From a checkpoint of a small mixture-of-experts model trained on Wikipedia.
Size: 14 layers, width 768, vocabulary 8192, 166M parameters.
Experts: 256 SwiGLU neurons an expert, 2 picks a token, a softmax router.
Training: a variant of SOAP for the experts, 573M tokens.
Below are experts of layer 10 (counted from 0) of a mixture-of-experts language model. Rows are named router (the router's row for the expert), gate (a neuron's input weights, with its number), up (a neuron's input weights, with its number) and show model dimensions 576-671. Each number is 128 + 32 x the weight over its row's rms, rounded and kept within 0 to 255. Numbers have three digits each.
Before each expert's rows: "mostly gets" lists some tokens that are sent to it at least half of the time; "comes after" lists some tokens at least twice as common just before its tokens as in all text. This comes from a sample of Wikipedia text that the model never trained on. Tokens count by the router's weight.

# expert 10
mostly gets: "8", "3", "6", "4", "5", "7"
comes after: " ", "201", "–", "200", ".", "202"
router:110122102070122099108156113100178098077122070151149068175078065081116162181072164095108106061117158130091133163146169153127184163106150153093144092097159158088090184158070087143193093121116180107117093154130179141089137145119099172085114144129104119103083120141112150148130149129132141151
gate0:132117116146098128165182153142157111160113130142095135095121162142161159119121187141198098150112154100118168059135090138098135129102098113103136155115115110160118107126114122102126161108158131130160131153071132132128137119084122209146167157205123144117132078194143074160177097053147078138
up0:123114181139173116092132104150109145138119114097042136139157144115120115112148125122080109141102147158089152145146131134100070125092138131138112115121144145102087107196113149149070178144200143083099149078136114160121199138077080125101172190127119141113123159081173169163127095137120077134
gate1:159121115124105099143169173131105113102118070123075129108132099090150092102119127131159141078091128031135165107148113122147140111116115163103128154081141124183148092143077101153169164111083110174108126194147160107155126121154092130159102120102144130156104135138127121097093172100093164092
up1:137102126119079120209143151114142148134096132151113138055179115180211124106134112128189078133172133083114121111133152118074123148124120135200059165129139130153124115177155138073160184224171112157111158107194102081116136126103131121101119130158174148151120185122111107170149108120157058132
gate2:144171110109089155157102144112098097128187172163123137095136152086140174127176120151150099124131125117192042068140137129164124127084120145089144080083107069111129159114184134167133144088163169104113068133132102154087104156157112148086147090120140114088138035144129159165150156123182127070
up2:095117137125114154140150171086138149101113085077104129112152086102168125160098122138151115111051102182153152167126102097137067152142083133164128103128199166119174139079113137079117131144162100074124201108169138127098099151117132138169097147136153144161137116148090093114135082146129149163
gate3:137163137180124148120098103156110122149148108156090128097095149081133176078132121136181149143099114159168162120139131152109173158100151066148111102148084142186058113121149066140113152070074084117160156121158153086149128137164104165166165152093112143159113107072131114075108150195132092070
up3:139148115122133076123128161136122139164115141136175093163140140171113170160094139129118117191101078093100148134128115120141109109113134137098107133177123198174118197098160111197111176113107171162164106104121129105131084112115112118158137116123120109137094177135123142121097154101134061103
gate4:157128121133155150148136177071101097140099184090072124100109132083092098155083169134123100105131119124161151122133091129095154051088103149130159126171119101110118171062189115091090069121151129176144121093101115152092105143102122121144113199137127140149127182130119151092099125162151123140
up4:094143136072108210143108137169130131116115096154082109137143099177158104072127117178124156082173168131143154130122140109185141123134149107113044146138114134187132125151042120147154159069176127083153154147106112079124106145157127129148089109135090118088058116145195110176159141157088126116
gate5:143152090117117132075108145126115116141079122148081108137100145120120104109171075122177135133144149115118154089112128213166073094123115152136196137108154108152153116123116146117205086067181184163150135143161181130119081207151151146117115121109067120179099145160168135162134159144152163143
up5:065135143149117127128153121097165168092156102174191123109192096082103149126122158141151170099094126121184131164116140081081165178124136132118146135114113156127130148112093136124096138157159109137097142073150148129050162121129120139125117125163169142165077192155143112074185171086113108097
gate6:163124131109103157101140198090100162107116141147104130109140111121120113111126171127161123140154164091124163139164105122090168183164104093101126109208118133155118119142092095126109124225163080148063133122178138126138156147166096165179194146107154159116125128112161137128108067114108137060
up6:116124113139128134075151120097138136091104113097125148085124180098127095162154119148121073101135111140097188104160051142149112099122206128115136193085113142091143114147102117121123108166134100084113065134072115132127130134158166148099147177137105111139114183137160096142102138134108147109
gate7:069142112106081101140093133099084110144128074101131098120153100146085185113124073142150126115109157102111211141097156139152131158146116161120157144129105193085137123175121080165106103195098141126125107140137141130112142125154087126161091134126159117130134135140141056126093085172143162059
up7:141075136067116162138084117135123116191179179123144126107125163070090116115120064163130117125081150190143114098088112144127177139150200115083135138094147124154099121105154123143159160131141131132096181118172179087130163130130159123116116082154122157134087143082132064181119083171131223123
gate8:094138152100177114104156113113087118188119126122056119134139169089096192141167120137135142154128149166138155136163129105124111080142092094130053131108159105134091130164133129062164069147125127118099175139144078095106131157130132106036079162110113163175139164116142124153138087184112115148
up8:164115086163146109080178146101090137112102090114063191174099100139078129170170087119113128160136129133098112157172033128084090159126177092112083112036149106093118128095149144085141122087115229112128121169081115121119076128096083179177131133127131111179111078053140120184160120138162107137
gate9:084090163132177180127130155131157174094126136154118127191141089119124086195157172098143162108113121115082169082140071151093127139125100147148121142106117119129153101172144170148120163123077140144176146129082160057089125159118135124140069052124137102157085072176111106151083111178126191102
up9:097102142068135136129132199135105123162142102105110164128162148151170104113152112196106082148159142121127121097153099091169142159130115138151190129130130131080076104148109160128100149105113145087104080100093148130164138173118103111216165123115113123108129147137139084194101137114156119096
gate10:171096143124134078145072131157109134107128131139140120170129133109135140141160152131082091122136104118154098155157152103136140142169142098136100090123112109165133161152118163088170154179140065167123131178135087135140097185135212116110115160160075147170189159158132126137132167162131108143
up10:120072145107135081117137129078129113179112199193176086095137153133109154136120135159122097077108155080119086172108116130124130165123123093100141157156107132131107103185100101145132096134156061130088139131165090185119167118143134116225152079095151107136132096178059132119177142181127107158
gate11:097186133109124137067088120116158075147104170109113142112087090080192098107080115159145135140094147155079154103181155069127143088096092078155186183110080130140145140141107142000154152162173119115175129118136145139059086130098147127146154122110113077154087150108067092149111129149132125095
up11:080118116162137089125159097106054128094122136108126118161136151084110153093136111168151125174160113103144093150165175128113133137106114163171164163156102169101181149192194100132126117118146111117124146163143109108141124188069124093134125051136106101126119089103238120114206113074135173181
gate12:150119116090126088165103126155103101161139123060130083132134168115149141112114183091146133132122120121105116147182133114131109114131149107129173144088131197124158154137123139131162141131052139155186144180149198088136211117081103130144134109134150123138145211156041142172107215124124123107
up12:170090125127088107128132163109144137171138093145126095117044133141167165103122133071111095071081068159056111198145106121129104078139165144125150112072098137147119101093152095098104170096106160180141074121131124150155124116082116145119164166092066152061148145136110161143143129129082110122
gate13:128063181214132176135163128153137168160163145118122088080120137100092217076135124169124106104119159131086091085129158175125174042142207133101121128161115160105120155164150142096155175184106129165086098119211202134217162106140184135114158118094064110119117130145061164127079105059144115153
up13:150090158179116151145125113138100171156093125182176153122171149191108067132126081169144161183158189112175101118081164152201176133087114121194077158133116131096136177149114166138132147077138101142106089133123157149090138159103149137150133130155139149142149095161126062180146142141164101161
gate14:160158158108069090092171152199158125110108112102067151125139081097126089123200089068130075123087090129130174129120153090129161131090080077104127137176136109151095122096100117055101141096143190115115089144155130155119154198150121127139046190148120154136166082086148176127068130111176140168
up14:107172206108105176145145114130139135129115112127068167120087195122162167145144123134135086143069145107162105087139096139094141092072156128057134104126032077062090158154139064163110146066131162105115166152092109139154111120126127161175122160131126100103117145106142157103077110171089150131
gate15:136123176129148105133125136174162103120115122129151153137127152036114052206110173118133142126169153124150152090102174156115222124120111098083099172173139144160096135230138063081130194148147153118090121153093192116141137153156151115114126135149128131126120104141119088158100103122082062104
up15:181105082157085159088150151136095112131118068121069160148108109144179120089130114086119130126095152178085101130142124117174085128091108108156130129138115081139145109175149104169134148201135163123079089172087204116175136143111161139124079146101105141178135117143159103122110132147110176106

# expert 2
mostly gets: " |", "|", " |\n", "\n", "\n\n", ")\n"
comes after: " |\n", "\n", "0", ")", "1", ")\n"
router:145119227142085098066081119133122126084124116128139139128124139125092093140177092128131135129083148182076088142086165170157123123130202158109094127146094097136140100055125191169101123149194108079093120127108144151138144113118178139136112083154148132133090098148136091088124039146062111136
gate5:070070116157109122185074146083148082110142148085145117142118130157143098189119071140115105149125155156089165086151096190143146150122109107096146126151150150108151128144158094109119137123131118093181099111164118183148167120181129121035130084131128122146129147096107089126128127170086201141
up5:087056126106101083117105081165133165166123130104172135083061184144108141138113099170112184186151128147115110173152095101092099138165079122112150160118123058109101156100141168115090138157136191128109082101136137132156108106147086166104113139100134126148139109114136186096150096204108155139
gate6:133112106124168144138104152205211146092159096201116076128103140143123155116114166150094166139121133137160133085148110147165146092176080146133092152166112133086166147100094206149111121158069130139175099112117140154108154124144116059127104158168111165165125059067129133180143128154150066131
up6:153133193152121080137153188145151077128071126101109137159187107114141132119102067106202092165139145165155140187108176121205170091133128088139184169093188119114143136110180110097178164139118100052170159083116100150147135082092138149137089157119138153147179112097078144122152109171164102112
gate7:189101155107098214140115159122111132176126122139136160121121093113135153154103068089086096153094052179071207125081125112093068155113158099133116115163132180110126154151101107160123143222171129111142159109217111100090130134157096089109178142192140094106103119146084155086098124123153135103
up7:055109126122085140018141111122160115120094149177144214135135142140184094059112118150118141101134193125153164069064104139127086102073128119164116154108060179139149144126100101116130093097087168141147129161092158119157084130094147104143101169141144133147080143167150147071191136126101161112
gate8:128096081189088107137136144114137103117189100087108172121044155176079139172140108106141111118156124086158068114133109107108083150184107134090117136132089154157093113084144145140113139134127065134118066094123137123116099100163156128129179064129096052105120124071149189159095157117119132069
up8:073137095125166132117154108106120110124181106135125178161086119132179110134159143159135097119133104165070079095123196109079114115145134137109087116129145113110127119130130115117115088138093099110088129128085111112102143119134113114110103107142096201104115103156146158164144136115177172117
gate9:120115167118090125139070126100149163103104157124103133138139123104119097068142185148114142074075178110106163142150175141148137089148093065081078162168148119165163139190159116100101138103122165119129131073170142154178072173095074083124129155123116170124084111108177095119143101178084188149
up9:164159101141121106164107124108141135126150143143157120166040095140161138112121124088118120113131158121094108097141097145138075162153137169143130097142135109075155177203092146120164164148140084143146139102097168147138153168160091155129106102110115093144145088098117138083156085101132166089
gate10:100066125154136072107147137200195081167156170106178189103095084126136115167092115087104114118154085101169150085110101144140102138044101183178150120196069205073109146117128116127127132115142140096128028114136104120133124123159142140120087152115183148128159188127094170066096150190089177138
up10:103112140160130058105120138152116100142130173146165161093065099143108145137122131112092088091147126105152153131134167193104154105152129122045125119173127071116204136122121135054078120110155147108151114049115088162109089145134126150104062079057156115130115188106103203117095113105132153156
gate11:084134172135149080104165111112130121104166134049130098143162105105141140157154082186165085138124158108108139091136131144178126109116155098139114074064108133154116104153107137131086080123141130120144074140195179128156101143138084198156161127160145106117134146085178142066123130127135068071
up11:125111153113142122148148157175165194122058130173095129072100100114098104125145147171088127127115076134121137150138145113150098097217133134125141112171150095142141125140088079176089115089145108149114112068092127125114129134138140128130173123121177138155113125159150105126086115183067099100
gate12:123125120135173211061138149130116124141161018169143106175076172160119151126172100135176121124105138081094091145084180158133136139127088133110069118068236196079102092104187147111074130137129146126154087087123136077095165120144042147152102099100103113161122075120058099062105123141189051152
up12:125151097117139131163166134187060156152132100140071131093164168109168149135176128118144105071088111145090170056109089175113148135184092153123128115128116100121126195103122086187135154121152073082127186107157125115228122100117104118129132139140136139115096140169105115153105101089116165085
gate13:125189126168073124114112096088177107140135137111163127112099157166138103103110123089088147152144201160143129139153116127106129131076124131034152146113124100147119163092133046117121193135189165140105164104101164103102061112148162134139134110117150111116128150149101155116154136133158175159
up13:089135157129157108086144145107102138150092089104184129119135137178124099105165111157163098158115138129123166097052180134125094139132131094157114105100162194115175103156146168146140092154076102175092102110123136206216171151082088093079087157241124163033151096080145112127130124179162143131
gate14:146141115087138068108103108150097145128200149129076044094107124053167109090184048114155140133092173129163129162165095156143170134060120183143156116156124142128157079120146128090129151121168144131060077182102166152122124106112151109084127084141119167089131170127158121155094182154143095100
up14:182094097197183112182136120085061177133090108123132197132118110129078129150160144147123135156091086126073132153106082138137037137160138153161132112119127166105111066078153155146142073193078130139183198146143177127114138116206075163090150130158154146127191183124123127108076143091072148177
gate15:084145119090082155116187130087132171179173095223150103121126120163122145142092223159108100169138186119093082108126137115113089122165068158053065143079143156144163084123135086116171084167145065131160120089069125136148051106145141151141125142168049124108104149140117093129140132109118102153
up15:130092144060127150133076111097155076167100201105125149105119154089158079142131204126081136098130128130170126154180200132123074171140125085156117145086151085147104141089101097122108108080114193128115136149152128224065130139126124160145144074137103085167110086103138132145155126136121160136
gate16:162147033110115172119138144137140080127166104133108161128098146111098056170124120119180112175138207113211137133107140078110082091137133126115115121135132147164115101119198110123135117179134162169156064151082087169142072129163204082091082171151080172083145157149115091135100141164108109151
up16:075104164145166087150101198178101142176071187135122143117132136143141190080138079166157151126133061099140155117118079165185106168140108095119074136149115157149112141096053113092137146140131122131135139149124135114083144115143115166150188127107084137132136172089189221119173078075127123131
gate17:168169095154046161168082083121132149104138155120136177133129146106124091151114124153157130198091116128115149153154183111148143129185145148101118132051081157108092107098116113116089072108123157147124143118094178173164101160089139096138135147112181120095086133197087136177034110079106112128
up17:086160139159037134135131138112131104069115176112153199107138097156147123052194172126133166171135089113114101150101123149191081168085159140126115094104137202103144117152078123154076074084081177093109057136119144123135113124104145172121134105157138106139140098135183144196090147151121142154
gate18:132144174149168071133117137226103122152122167121126185064144152168188088131139109121111170124117121149138173170100186164119143119202116153131100049109134150068055149134110118077114092166111120129154135146099103110083174123090069079078069125082133082069128103182118238092134150077138143154
up18:122128167106082130096149066148137111153139128123103121140127093144127118209137103128156123060088082102179199153126119198131138134134120144108140117107087115111075078168131100132158122069149194124156059128130131152205180121093144147134185121146139097154138076118150192153119133136142115120
gate19:158135074159094124161134105085116096120150064050037144083162140150119124139084128152171116077151115142131112064149107139121119115164146157111146080079184170178135168154073169088090104181114153135175154133133099144136081091117155123158161045094130098129097112163087105119131106131113089133
up19:122086117097147146097165123126092134127166133199136078134089145144106150078107123138122159194120081095057130102093135136173155134119082094184104202083123130185122114154187104077059167131134109108149140072160098143144159124128133141143217172140159112160129151136064125149210116128125110176
gate20:113102164172108125118103115126134056104183135058073111119148159143062206152182142103149103112153133119145183143101079114145130120100148106120113173094168145087146072142141084084156109181143146125175158109135136124166174143094059067116104187091143117166095111202167103096078105160151110156
up20:136118103089136109107119151134099104113125110168094074128146139170085131080125083056159125097098053140115149107081046165162147138158189124129087137130137115125114139127134176161136156198173093145135064133143130085147165121183166115109093100102134157141116177188138080151106193155208117110

# expert 4
mostly gets: " the", " The", " a", " his", " he", " an"
comes after: " of", ".", " in", " for", " to", " as"
router:123136132166024097166123169142122115154149135135092127107129156140174107159148127104128101077135135157160106126086197097094081168139190144134147151138147119166115117132154139091122114151188132099106111177140136149145148112159133135173134154165155119168127191128154149099138127123158129218
gate5:113107143125116079092093119118189131118144191141132111133070174083162089128153094080134071138119132148148151101133149139109093187104085124094188095128176165096076104178122147170123156120105133151068110209128182172064166146129099093165158127113140113189155126127166207123123143099156175158
up5:166093164087113196135183156150145094131098189176135167099171136152152175117154172059098128109117136175144129151185102086103077136100088040120157181172124102132208147104155165129159151128106153110098122147095145129112163146082111222180112169164191123182157127117106201131117105114093135146
gate6:222114154174121083057110113120150151138097138136088090131153156100132137135085134072123107112170124126150140135124166127156116144113175097124161126141147121133178174168096150165093113143154137071159136159148072188130086137107111093141128109156107081136157079075119030060113153134239158094
up6:142138078134124086126114118098116067083069103167102120145071071143119171147093152164127088128162123174143121140073121150117136159177171166139157113097136111122136117108148160135102095117088102094169134158174151115144109067108155106121144129113177124099101172166199151123106156095136153076
gate7:122133122158154143084144148143174069110145172170129146146109112124169109090102052078138129094112104138096146079142057158144083097103090056128149147189128091112078183129151154164141135116150153147176130129102141131149104170177159154143108078141157148136085122064052169105100196226118142108
up7:115145112153079062141168134111171127101067094080142115080138113112073071090169146130093111111156132153131111135167150102167126117120139113116112113141096102119183128194181158071140046090130147151130113130119195168071148064066163145137176092105128139143136128138146071122119194107114122144
gate8:078102168110110156130112117115134151146138188152120106094105075050091142083164059095123114139149182149153144177119175152083118136104131140118159164091148147145192106087093078121117191204131141085115156080170105079120134120090152157142119081132174136149127152138127049085169135106147172109
up8:135065128090101122159086173115166144081121148131151117118087063126097134111146107161126089133123153137150136154059125146132171131170079096054127081176134106102077138146174083080129120100082148094102156174222124112123126143124152130156116192143130164103138117110162146131136121142112128165
gate9:103088141087212207155187124161095143097081137214107145117144153122108142181056130137196184093092155097115165123116143133119113110098068129060136119112154120124103116132101116154167106171140168148136114162198089103170074141112139111169135147093098138091099096112089036091156148099107137163
up9:070156175148108141161090141152109159116083101176137152134143067107122124122096138155156140071106132129159143085140117131145171069135161089092095143124177124151160153107138097137176149085151149117130129179153080103120113124082123208139118128072088142093105113159155118202160115157099121116
gate10:120124198190122050128186152134115110143156097144134126109069131081162093101087060162150095099170149154136152142133114146186089112169130180152134161095121168122068094112125090137171128085058093121107128146123113089125169175125191155122152085155176130176181121094140132111099151131087135121
up10:091183076059122166126164106095166133043176108103110115165126121116056118120143167107135163099101150146134094148100107113127102172081097126103103106179140147135106117157131171153143135157095100185110111128148171135106129142099142118142108113165123121109092151141141190134172106160103047166
gate11:101040217182170136124145120099103149106095114141210104114133119126105128161133142126075144193124157146108106148090142097129129143143133171122190111180063119107204108089131082142141108122176121107121119136127147191157090124150136173095024111083150113157180113103132136160132151141123105189
up11:132125149108127121134205173150138125087104150138140151150141173100135147143072073165126086164119197123135069161109073175080103128127099074110130138144107123128090082092170107153139099143142113059149132195093140106097168136156167133093102151163125144163193156088139141095136114172163120154
gate12:129099148159126130204068141160092146103107133154153157144122186110124107161105163149102142186139198132101155079135134099117221129152152058151146140139125081048138181139116130197060138140136164106113092142138114103159135139150151147131125107133109112189173077180141101120148125138189205167
up12:106104123133114116189133124138129158156165129154153089122119148148123128135098057136121108152110124072150105131062110171112122097131107125118178105122126182077181142108132174123128162110153109088153157108119149142155121107140119145071158135199095145164134090192115080222128127096134177127
gate13:147132170150122193142065117131126143137088152143110114111144144135143106137099152126189100149152176069131105128149159101184147154146110100131133131120127139132123114099136165092117103109139124094177132168055170156129119151119107092154152115085189136182146090130175139121123078079066124131
up13:153172130105125111137140125122104169120107111088121187119081160142174146120130249095209130120099122111165099110120124172100116172136064130120128093096154093110119179097138082110160103099145125128135121194174145120132164104098105068100169120125150124140095139150176122103107172146166147128
gate14:112133139144010091144099135076149177092155176136141141145141094113111129107106156186144151066123138108101126070155157172101156098150098116104108162099103106128110094111126115113061076148137105128092125123160068194130127146139190145128160130127113123123129154166131100141080084123119093072
up14:153132133133103131168138101116133146127110171135125053133119162181112072182090067108154086149131100136100133099148115088107101201072145124147171126130099131133129102129094123139107114167075114140162119099191178098150143140163112119084115183089142093152100137146200137102157193156069107175
gate15:172130135074132083144182120112073132112159161130116101123134125116139107150145120155036101175141149116150121121077165121107167121137140137126154143113180111178128127145096114049130130112119160067099146158172139128053100153126141138200175190155058130110134113123164108165150137070120152169
up15:075234132139125148100162158079111130173110159070170163146117116155156100114104188126155176092139138138147091121095212174145166094084138153154188151182130135130156122163092116159099089161122149090073188157103097151114124143134082143172133118125114165093139174138173158187097201153077115106
gate16:127148094150157161066115129108163124084153204082209109098110146135091111155125136142164134155158107145128164078150134097112128206080124132111097143150116078148200184090146096118153087038181143137160225142127201193106152145155146086166128125144151068138130155152148161141087085166087067109
up16:148135125149149167125129111148122113167159173148167111141155137127127144144130125107115178093079123129142163115175122128095068110090156166102157176109049107124114152028143113124121096150116138087177235086180137080150139125150137149092104130151149127152113150186070154091113107145138077125
gate17:092077155115096120108127131102183175129179093136148080100172153109071161169173126109108173115124098134172115138142067132110131130135130148145161161134152181155129136090113164137140122051154181153148147154118096073104121148123090056086094146143133118173177134096156126135120157136129114110
up17:141148149143144158106133113130139103173117099101141181114119145062076137139121091122156163086115183149131161153103159091140168131103103133166161051134168142132117072156075095139165128062159143120134103096148118126149126145125128119137129141119162063128159111172064169131176121126126159135
gate18:129025146121156107180159085100133162113161131094134152093129127137164176163108125127163080154145113133194141104138184154110084131123126122104173181120134119022137192166054072109114088184129113173135113173108108147169136109160118111115111158093177107122157121130144098121182150141101115142
up18:127108160156114080152138120103122093122111136082102148075149087169153162159162125134111156167140156108176082103199132117182131101119120066111158149119150120083107122133115101112103077145116120133088115216136120111127156130139125144146129098076146142165161130140163131092147138146153147100
gate19:122111174144134138077103097128151145094118084080140085157150048157190156168130162170159082100154150079103185114122131120120135147177173102166220148138101165144126064135142098098062118133195094172150130125164143081140139141131129119136098173129177167145106124117103168156141100114180046101
up19:114165118114158110078125167156179148084148142151119120152177129100093093088146044099116138066126130170121155123130123193146155164121152137088055128113153124113084119122127110151134160107130149074114117169148125148078121116101156100108175116122110160173124180117130118076148171135119089154
gate20:161148193129093119135114149124095170146143085139132102139154092138129123143117129221084098175091138086100135152170139120106177132131124136103121119173164154160126105114145134133101166089173129122147205191177137146103161166152108112154131129111132130125121119114131156122178096141156072101
up20:103089167093135108134142129129183140123084149127109099100127115085125163125184093121136096088159092129127187112181126124124126096150130111145151164150098139172118114095119121103167140066149123142104189131145092175071088166091026137093113122133126140132147165118102105137150058125141077174

# expert 3
mostly gets: " (", " ", "–", " \"", " $", ".\n\n"
comes after: " |", "|", ";", ":", "1", "2"
router:141128098116117104090134114092142097105082174110154184140140185126131108142086159164169148146097123116147121136124072131116115125103169136130155173100115118178156106164138174179057074137152135112112131121098156164124173104135085166156152167086095166152105087146138126148081206119148113047
gate5:124117074096106120147182113102106150080154151187120128118133148218180124102200100125124130120102151095155113102127104153145145184157018083154077123191150168137141113138106126149164087142076085182122161091177132185105170157094092175150118131139126148127079130128083117123163118122091123148
up5:141130081106098125104135166097106101126108100113126166138103105136188168140129142128105167121141160055156092085132127132124155107159084130141101089168107129111162160125113108111112090121095142145167150110105136158113164135118115185177114124133089122153122082115126172147105085116168142136
gate6:120093167145119073149090097178123149125118119158116087197136098080072083115124110102153174123162137164162157166216127146157070095126154130138160160122112149122083125199138118157136131113146128112145054098170112191113072127135096131161097152115185052162138121167197116112052118123140121146
up6:144148055154136128118095078153196158114119153126150083135118091110162081116204190163120145097138178133148144190113105182162163163088152090158129097142120168120072140123166149093088168096137201112161164061153098130102087150170079102154081141118157070149136179141230183062095108172127107122
gate7:099135163099146098113124113117167101138125172144143100108167160090190097159142114107186081123119104072083122124212093137074135117085127088130093057061148176104099124166155124112131127116117152128103104090144161142131092100142147142082166195120159178162182139115151107168137137081134131131
up7:083128130178124148159067087053188164102175121124083104061139168118139101124100041116113154104126193118110110105169107107144135135115114142123156158129119119151180124126101128155166184134106080116127140097193090063109138126102091148093113117168059140147123172099162157075159071149119069066
gate8:178092085185063173114145174124170077105083146107121130146124110043100140084157129088127152130109133171133097086070102138091107078126143134155096118065127170140120097145126168163132056109148099146079166164135094132103131112113129135117081098126095103120172177152145150139091099169169159194
up8:086127151104181116073101103170119140173149097071134158197127126185097137117123114136147117165144131097116084152196130049082117156130110123186173155119166167178127123144162116158139117093149153112130119104148117124124150119116136167053109117100185046121087082163127150130135174095125098150
gate9:115140133068109153136088136102151080136113154083108111128091106108111116149132150119129151132105190125170117126100130128112178147135099156126092052157089163140099099116119101081163143095096133189092157132160112108203206097101101149136142108162158115189126189114197161104166079109067161108
up9:118103164104156152105115144160150138099155176111150116106140156225179119125133082199132074130099144104092167096155080112065133169194075129109158162120131109103115113138158131141164120105150140135140103168134170147168119134128152088118124111073133108106129167154113201153153139148136136083
gate10:100173095160157170111132116043138149133137139128119168092095038096060141179099162084128188112143137142157178115115134103127157133150171188081111143101132182147157084131176135202132111160183170138123116087154060105117111119206137103155111095106120149084125058117135117158073128150133098130
up10:119123104082128059172116115101121176093125046079161129161053150182146110137139142101133082177190112125127172102140122122174154148165111138142192188122180100128218145189099182114145220105161098150137114130127142174078127115122167177143095181145077102066153165159070123141146177117117158171
gate11:118080122105092111125074148152135130137134141114100115123186161149073134106169088104148066141082149121083171118083171159061081132160137166079103142087160168137108131134163136140101127116063136128082150114131174128178164193171094212166145193135127163102095137115156074090097132144179131135
up11:093103134101042118116112156090121151118134079135076088160056104169129108138165112173117123126098198150119111147068088127172174159114062133110130167129167113125120140162095099125151163148137107105116154119123176162135141204146121169169097160134083149099109114144123156197096190149110109077
gate12:105104071154142112195149153118095120134136113086158197125155151160154055212163126174134146149112091133203110141163052047125187075119111112099101098106108147193102155131124164134120062172167081108152149187146171115133109152112217183174120129148137113116051131176095064114108127113125163136
up12:191119136177174096106064119128163135108130094145125062124091109170187096072115161170128110102170110102150115110129110059080134119111154116144155133188154110098091149044117112194122226109057111095126149159150103159096181099073114118174119178125091133116145130141129112062144114122115065149
gate13:172125162154164133129126052092092109125103093126123128111120059063078182160202055157122091135128144172120130141161116121118138078132088159128133138117158165085120106096120200136126108104153132082172062110154122112086085105141149134143090170103094120096133117153044143151228156083120135137
up13:195160119156087114132133171097133138134157124181148110128103101107106174109124112086096090163132208107127155114122166117146111120100116159123150113104167139148124090089088126122115158131124124115118123120136116146114074104157178082070140144120116101145110107145089117154208156178089095172
gate14:070128154145083131117092112126111107137119169114153143124100070112134213126097055062115157069117112087048162200124112138138152107128154106111118110111142196181124153097153106052091129112118147138135100142104152215169123148143147144160103142127083146121095148121138125183086176138139120118
up14:161132094098108186180159105112193131054161106181003126114142098123079093115117172140121122188127151132200143138109056169089110123169151123129165095099143089096137127150100117090077129101152119103141145109102142121131141128077099129121163127175101187085152120104160106098141102116130142140
gate15:137129133147160161175122108171126197109139191129135183141132178126051087158101135058135124123073136082125135171090099130153091104173151147102117150094123088160086136123113140143127169102132122174101155157105182105127127119111129070101112119110084145099102145140102109091096082097098116101
up15:194182124209119175087086151174119094115150098137122206161093107088162160144130078139144153149162134108108182039116181119092134101121114168159158142102062143106118110188113155091112120129134155168127084143085149061142235140092170118120146161123124162131110107093131098142106127169103160086
gate16:132113149120142102133066098120120154076134159162050170169190138117146162096143169180092184123125158133127111127132157090152166104117155078167137122069148114158141088091173159118157135195180147137128079101125105137132067150149148151081100182080117086130114119078133118153139084089080144125
up16:166125144108140110159149094139130082136081109146102094137120157129115127109124187143102140130125087138089115106200187153164137168162100153129146110135151074121124116118079117142095162139080091146116143127103133059130108150189141152213202133067135173084073081129178146054128167096088078166
gate17:122120146104115109153120173113115043151093084150133094170121176149162140135165115125132134144082192136102157149159133126133155109120148118163106157160128145176123132048149114089158158130173127126080140170209141125172085149135163162076086165162033154146096116145163151137076115149089156136
up17:070158122135101119107149105134133117103158149128170076104164136155176161147088055191143142148120077142156085140102146154132166119153150136132120124087104097066197103131099130114081081099159164138140100116127123129055153151052188089144126138247127130120127147129086143147124108146126097093
gate18:138109084091129161143069101130146150163079095135126147134126172136102103135100137121040079134148125102127117161098157168120139125099117121106219189140111166120135122165122150089135025064200133110174137104133146098153145111160139119097141105085148125111124130175168174127119101152143113128
up18:069141137139093102067189153090103128116105189071102124119088102170203065144119145156215125172145119157130125134154201097151141090162116128082161174104161166167160117131097136161155108126151071159060149169121145148089121148119112145137090120134169150144161112131101141150122157095074125094
gate19:114105126166178163159127125153179135103092098135166202121102102099082148124065101073168150097113166084135140099165108129110148148139154202137160143175062118096087103107050102161117135123091170138038106126156089141123138119083146133108091100120190140137133138134134147077087134138115133136
up19:142167153126095064113119141085149093135096113167139149104075113106168181102177117104180129107137120134153122128157101141062151118187173133131101139112067134172137109135075192098094155157162115140106118144166097159122165126084134117116112174218097132076132148087168168116104103160095138077
gate20:064128136125122105095127145115124072157127087165155113126163118170115099042068132132071129109112077148123091069142125101169121206075178111088098070099123135157135044107135118147125110062153113145067176160112191107127114153079095137121127118097163069084121112081133131125161134143107116094
up20:106167075140106150103126138122086096109115164116101130085139092074106134137133143083126136111080077108180130095183126123100090133126095132138121083087120109147107173111180161099120094098132180117134140136148088156109105099118122044096140183176097053163145158104075140119119146074178121109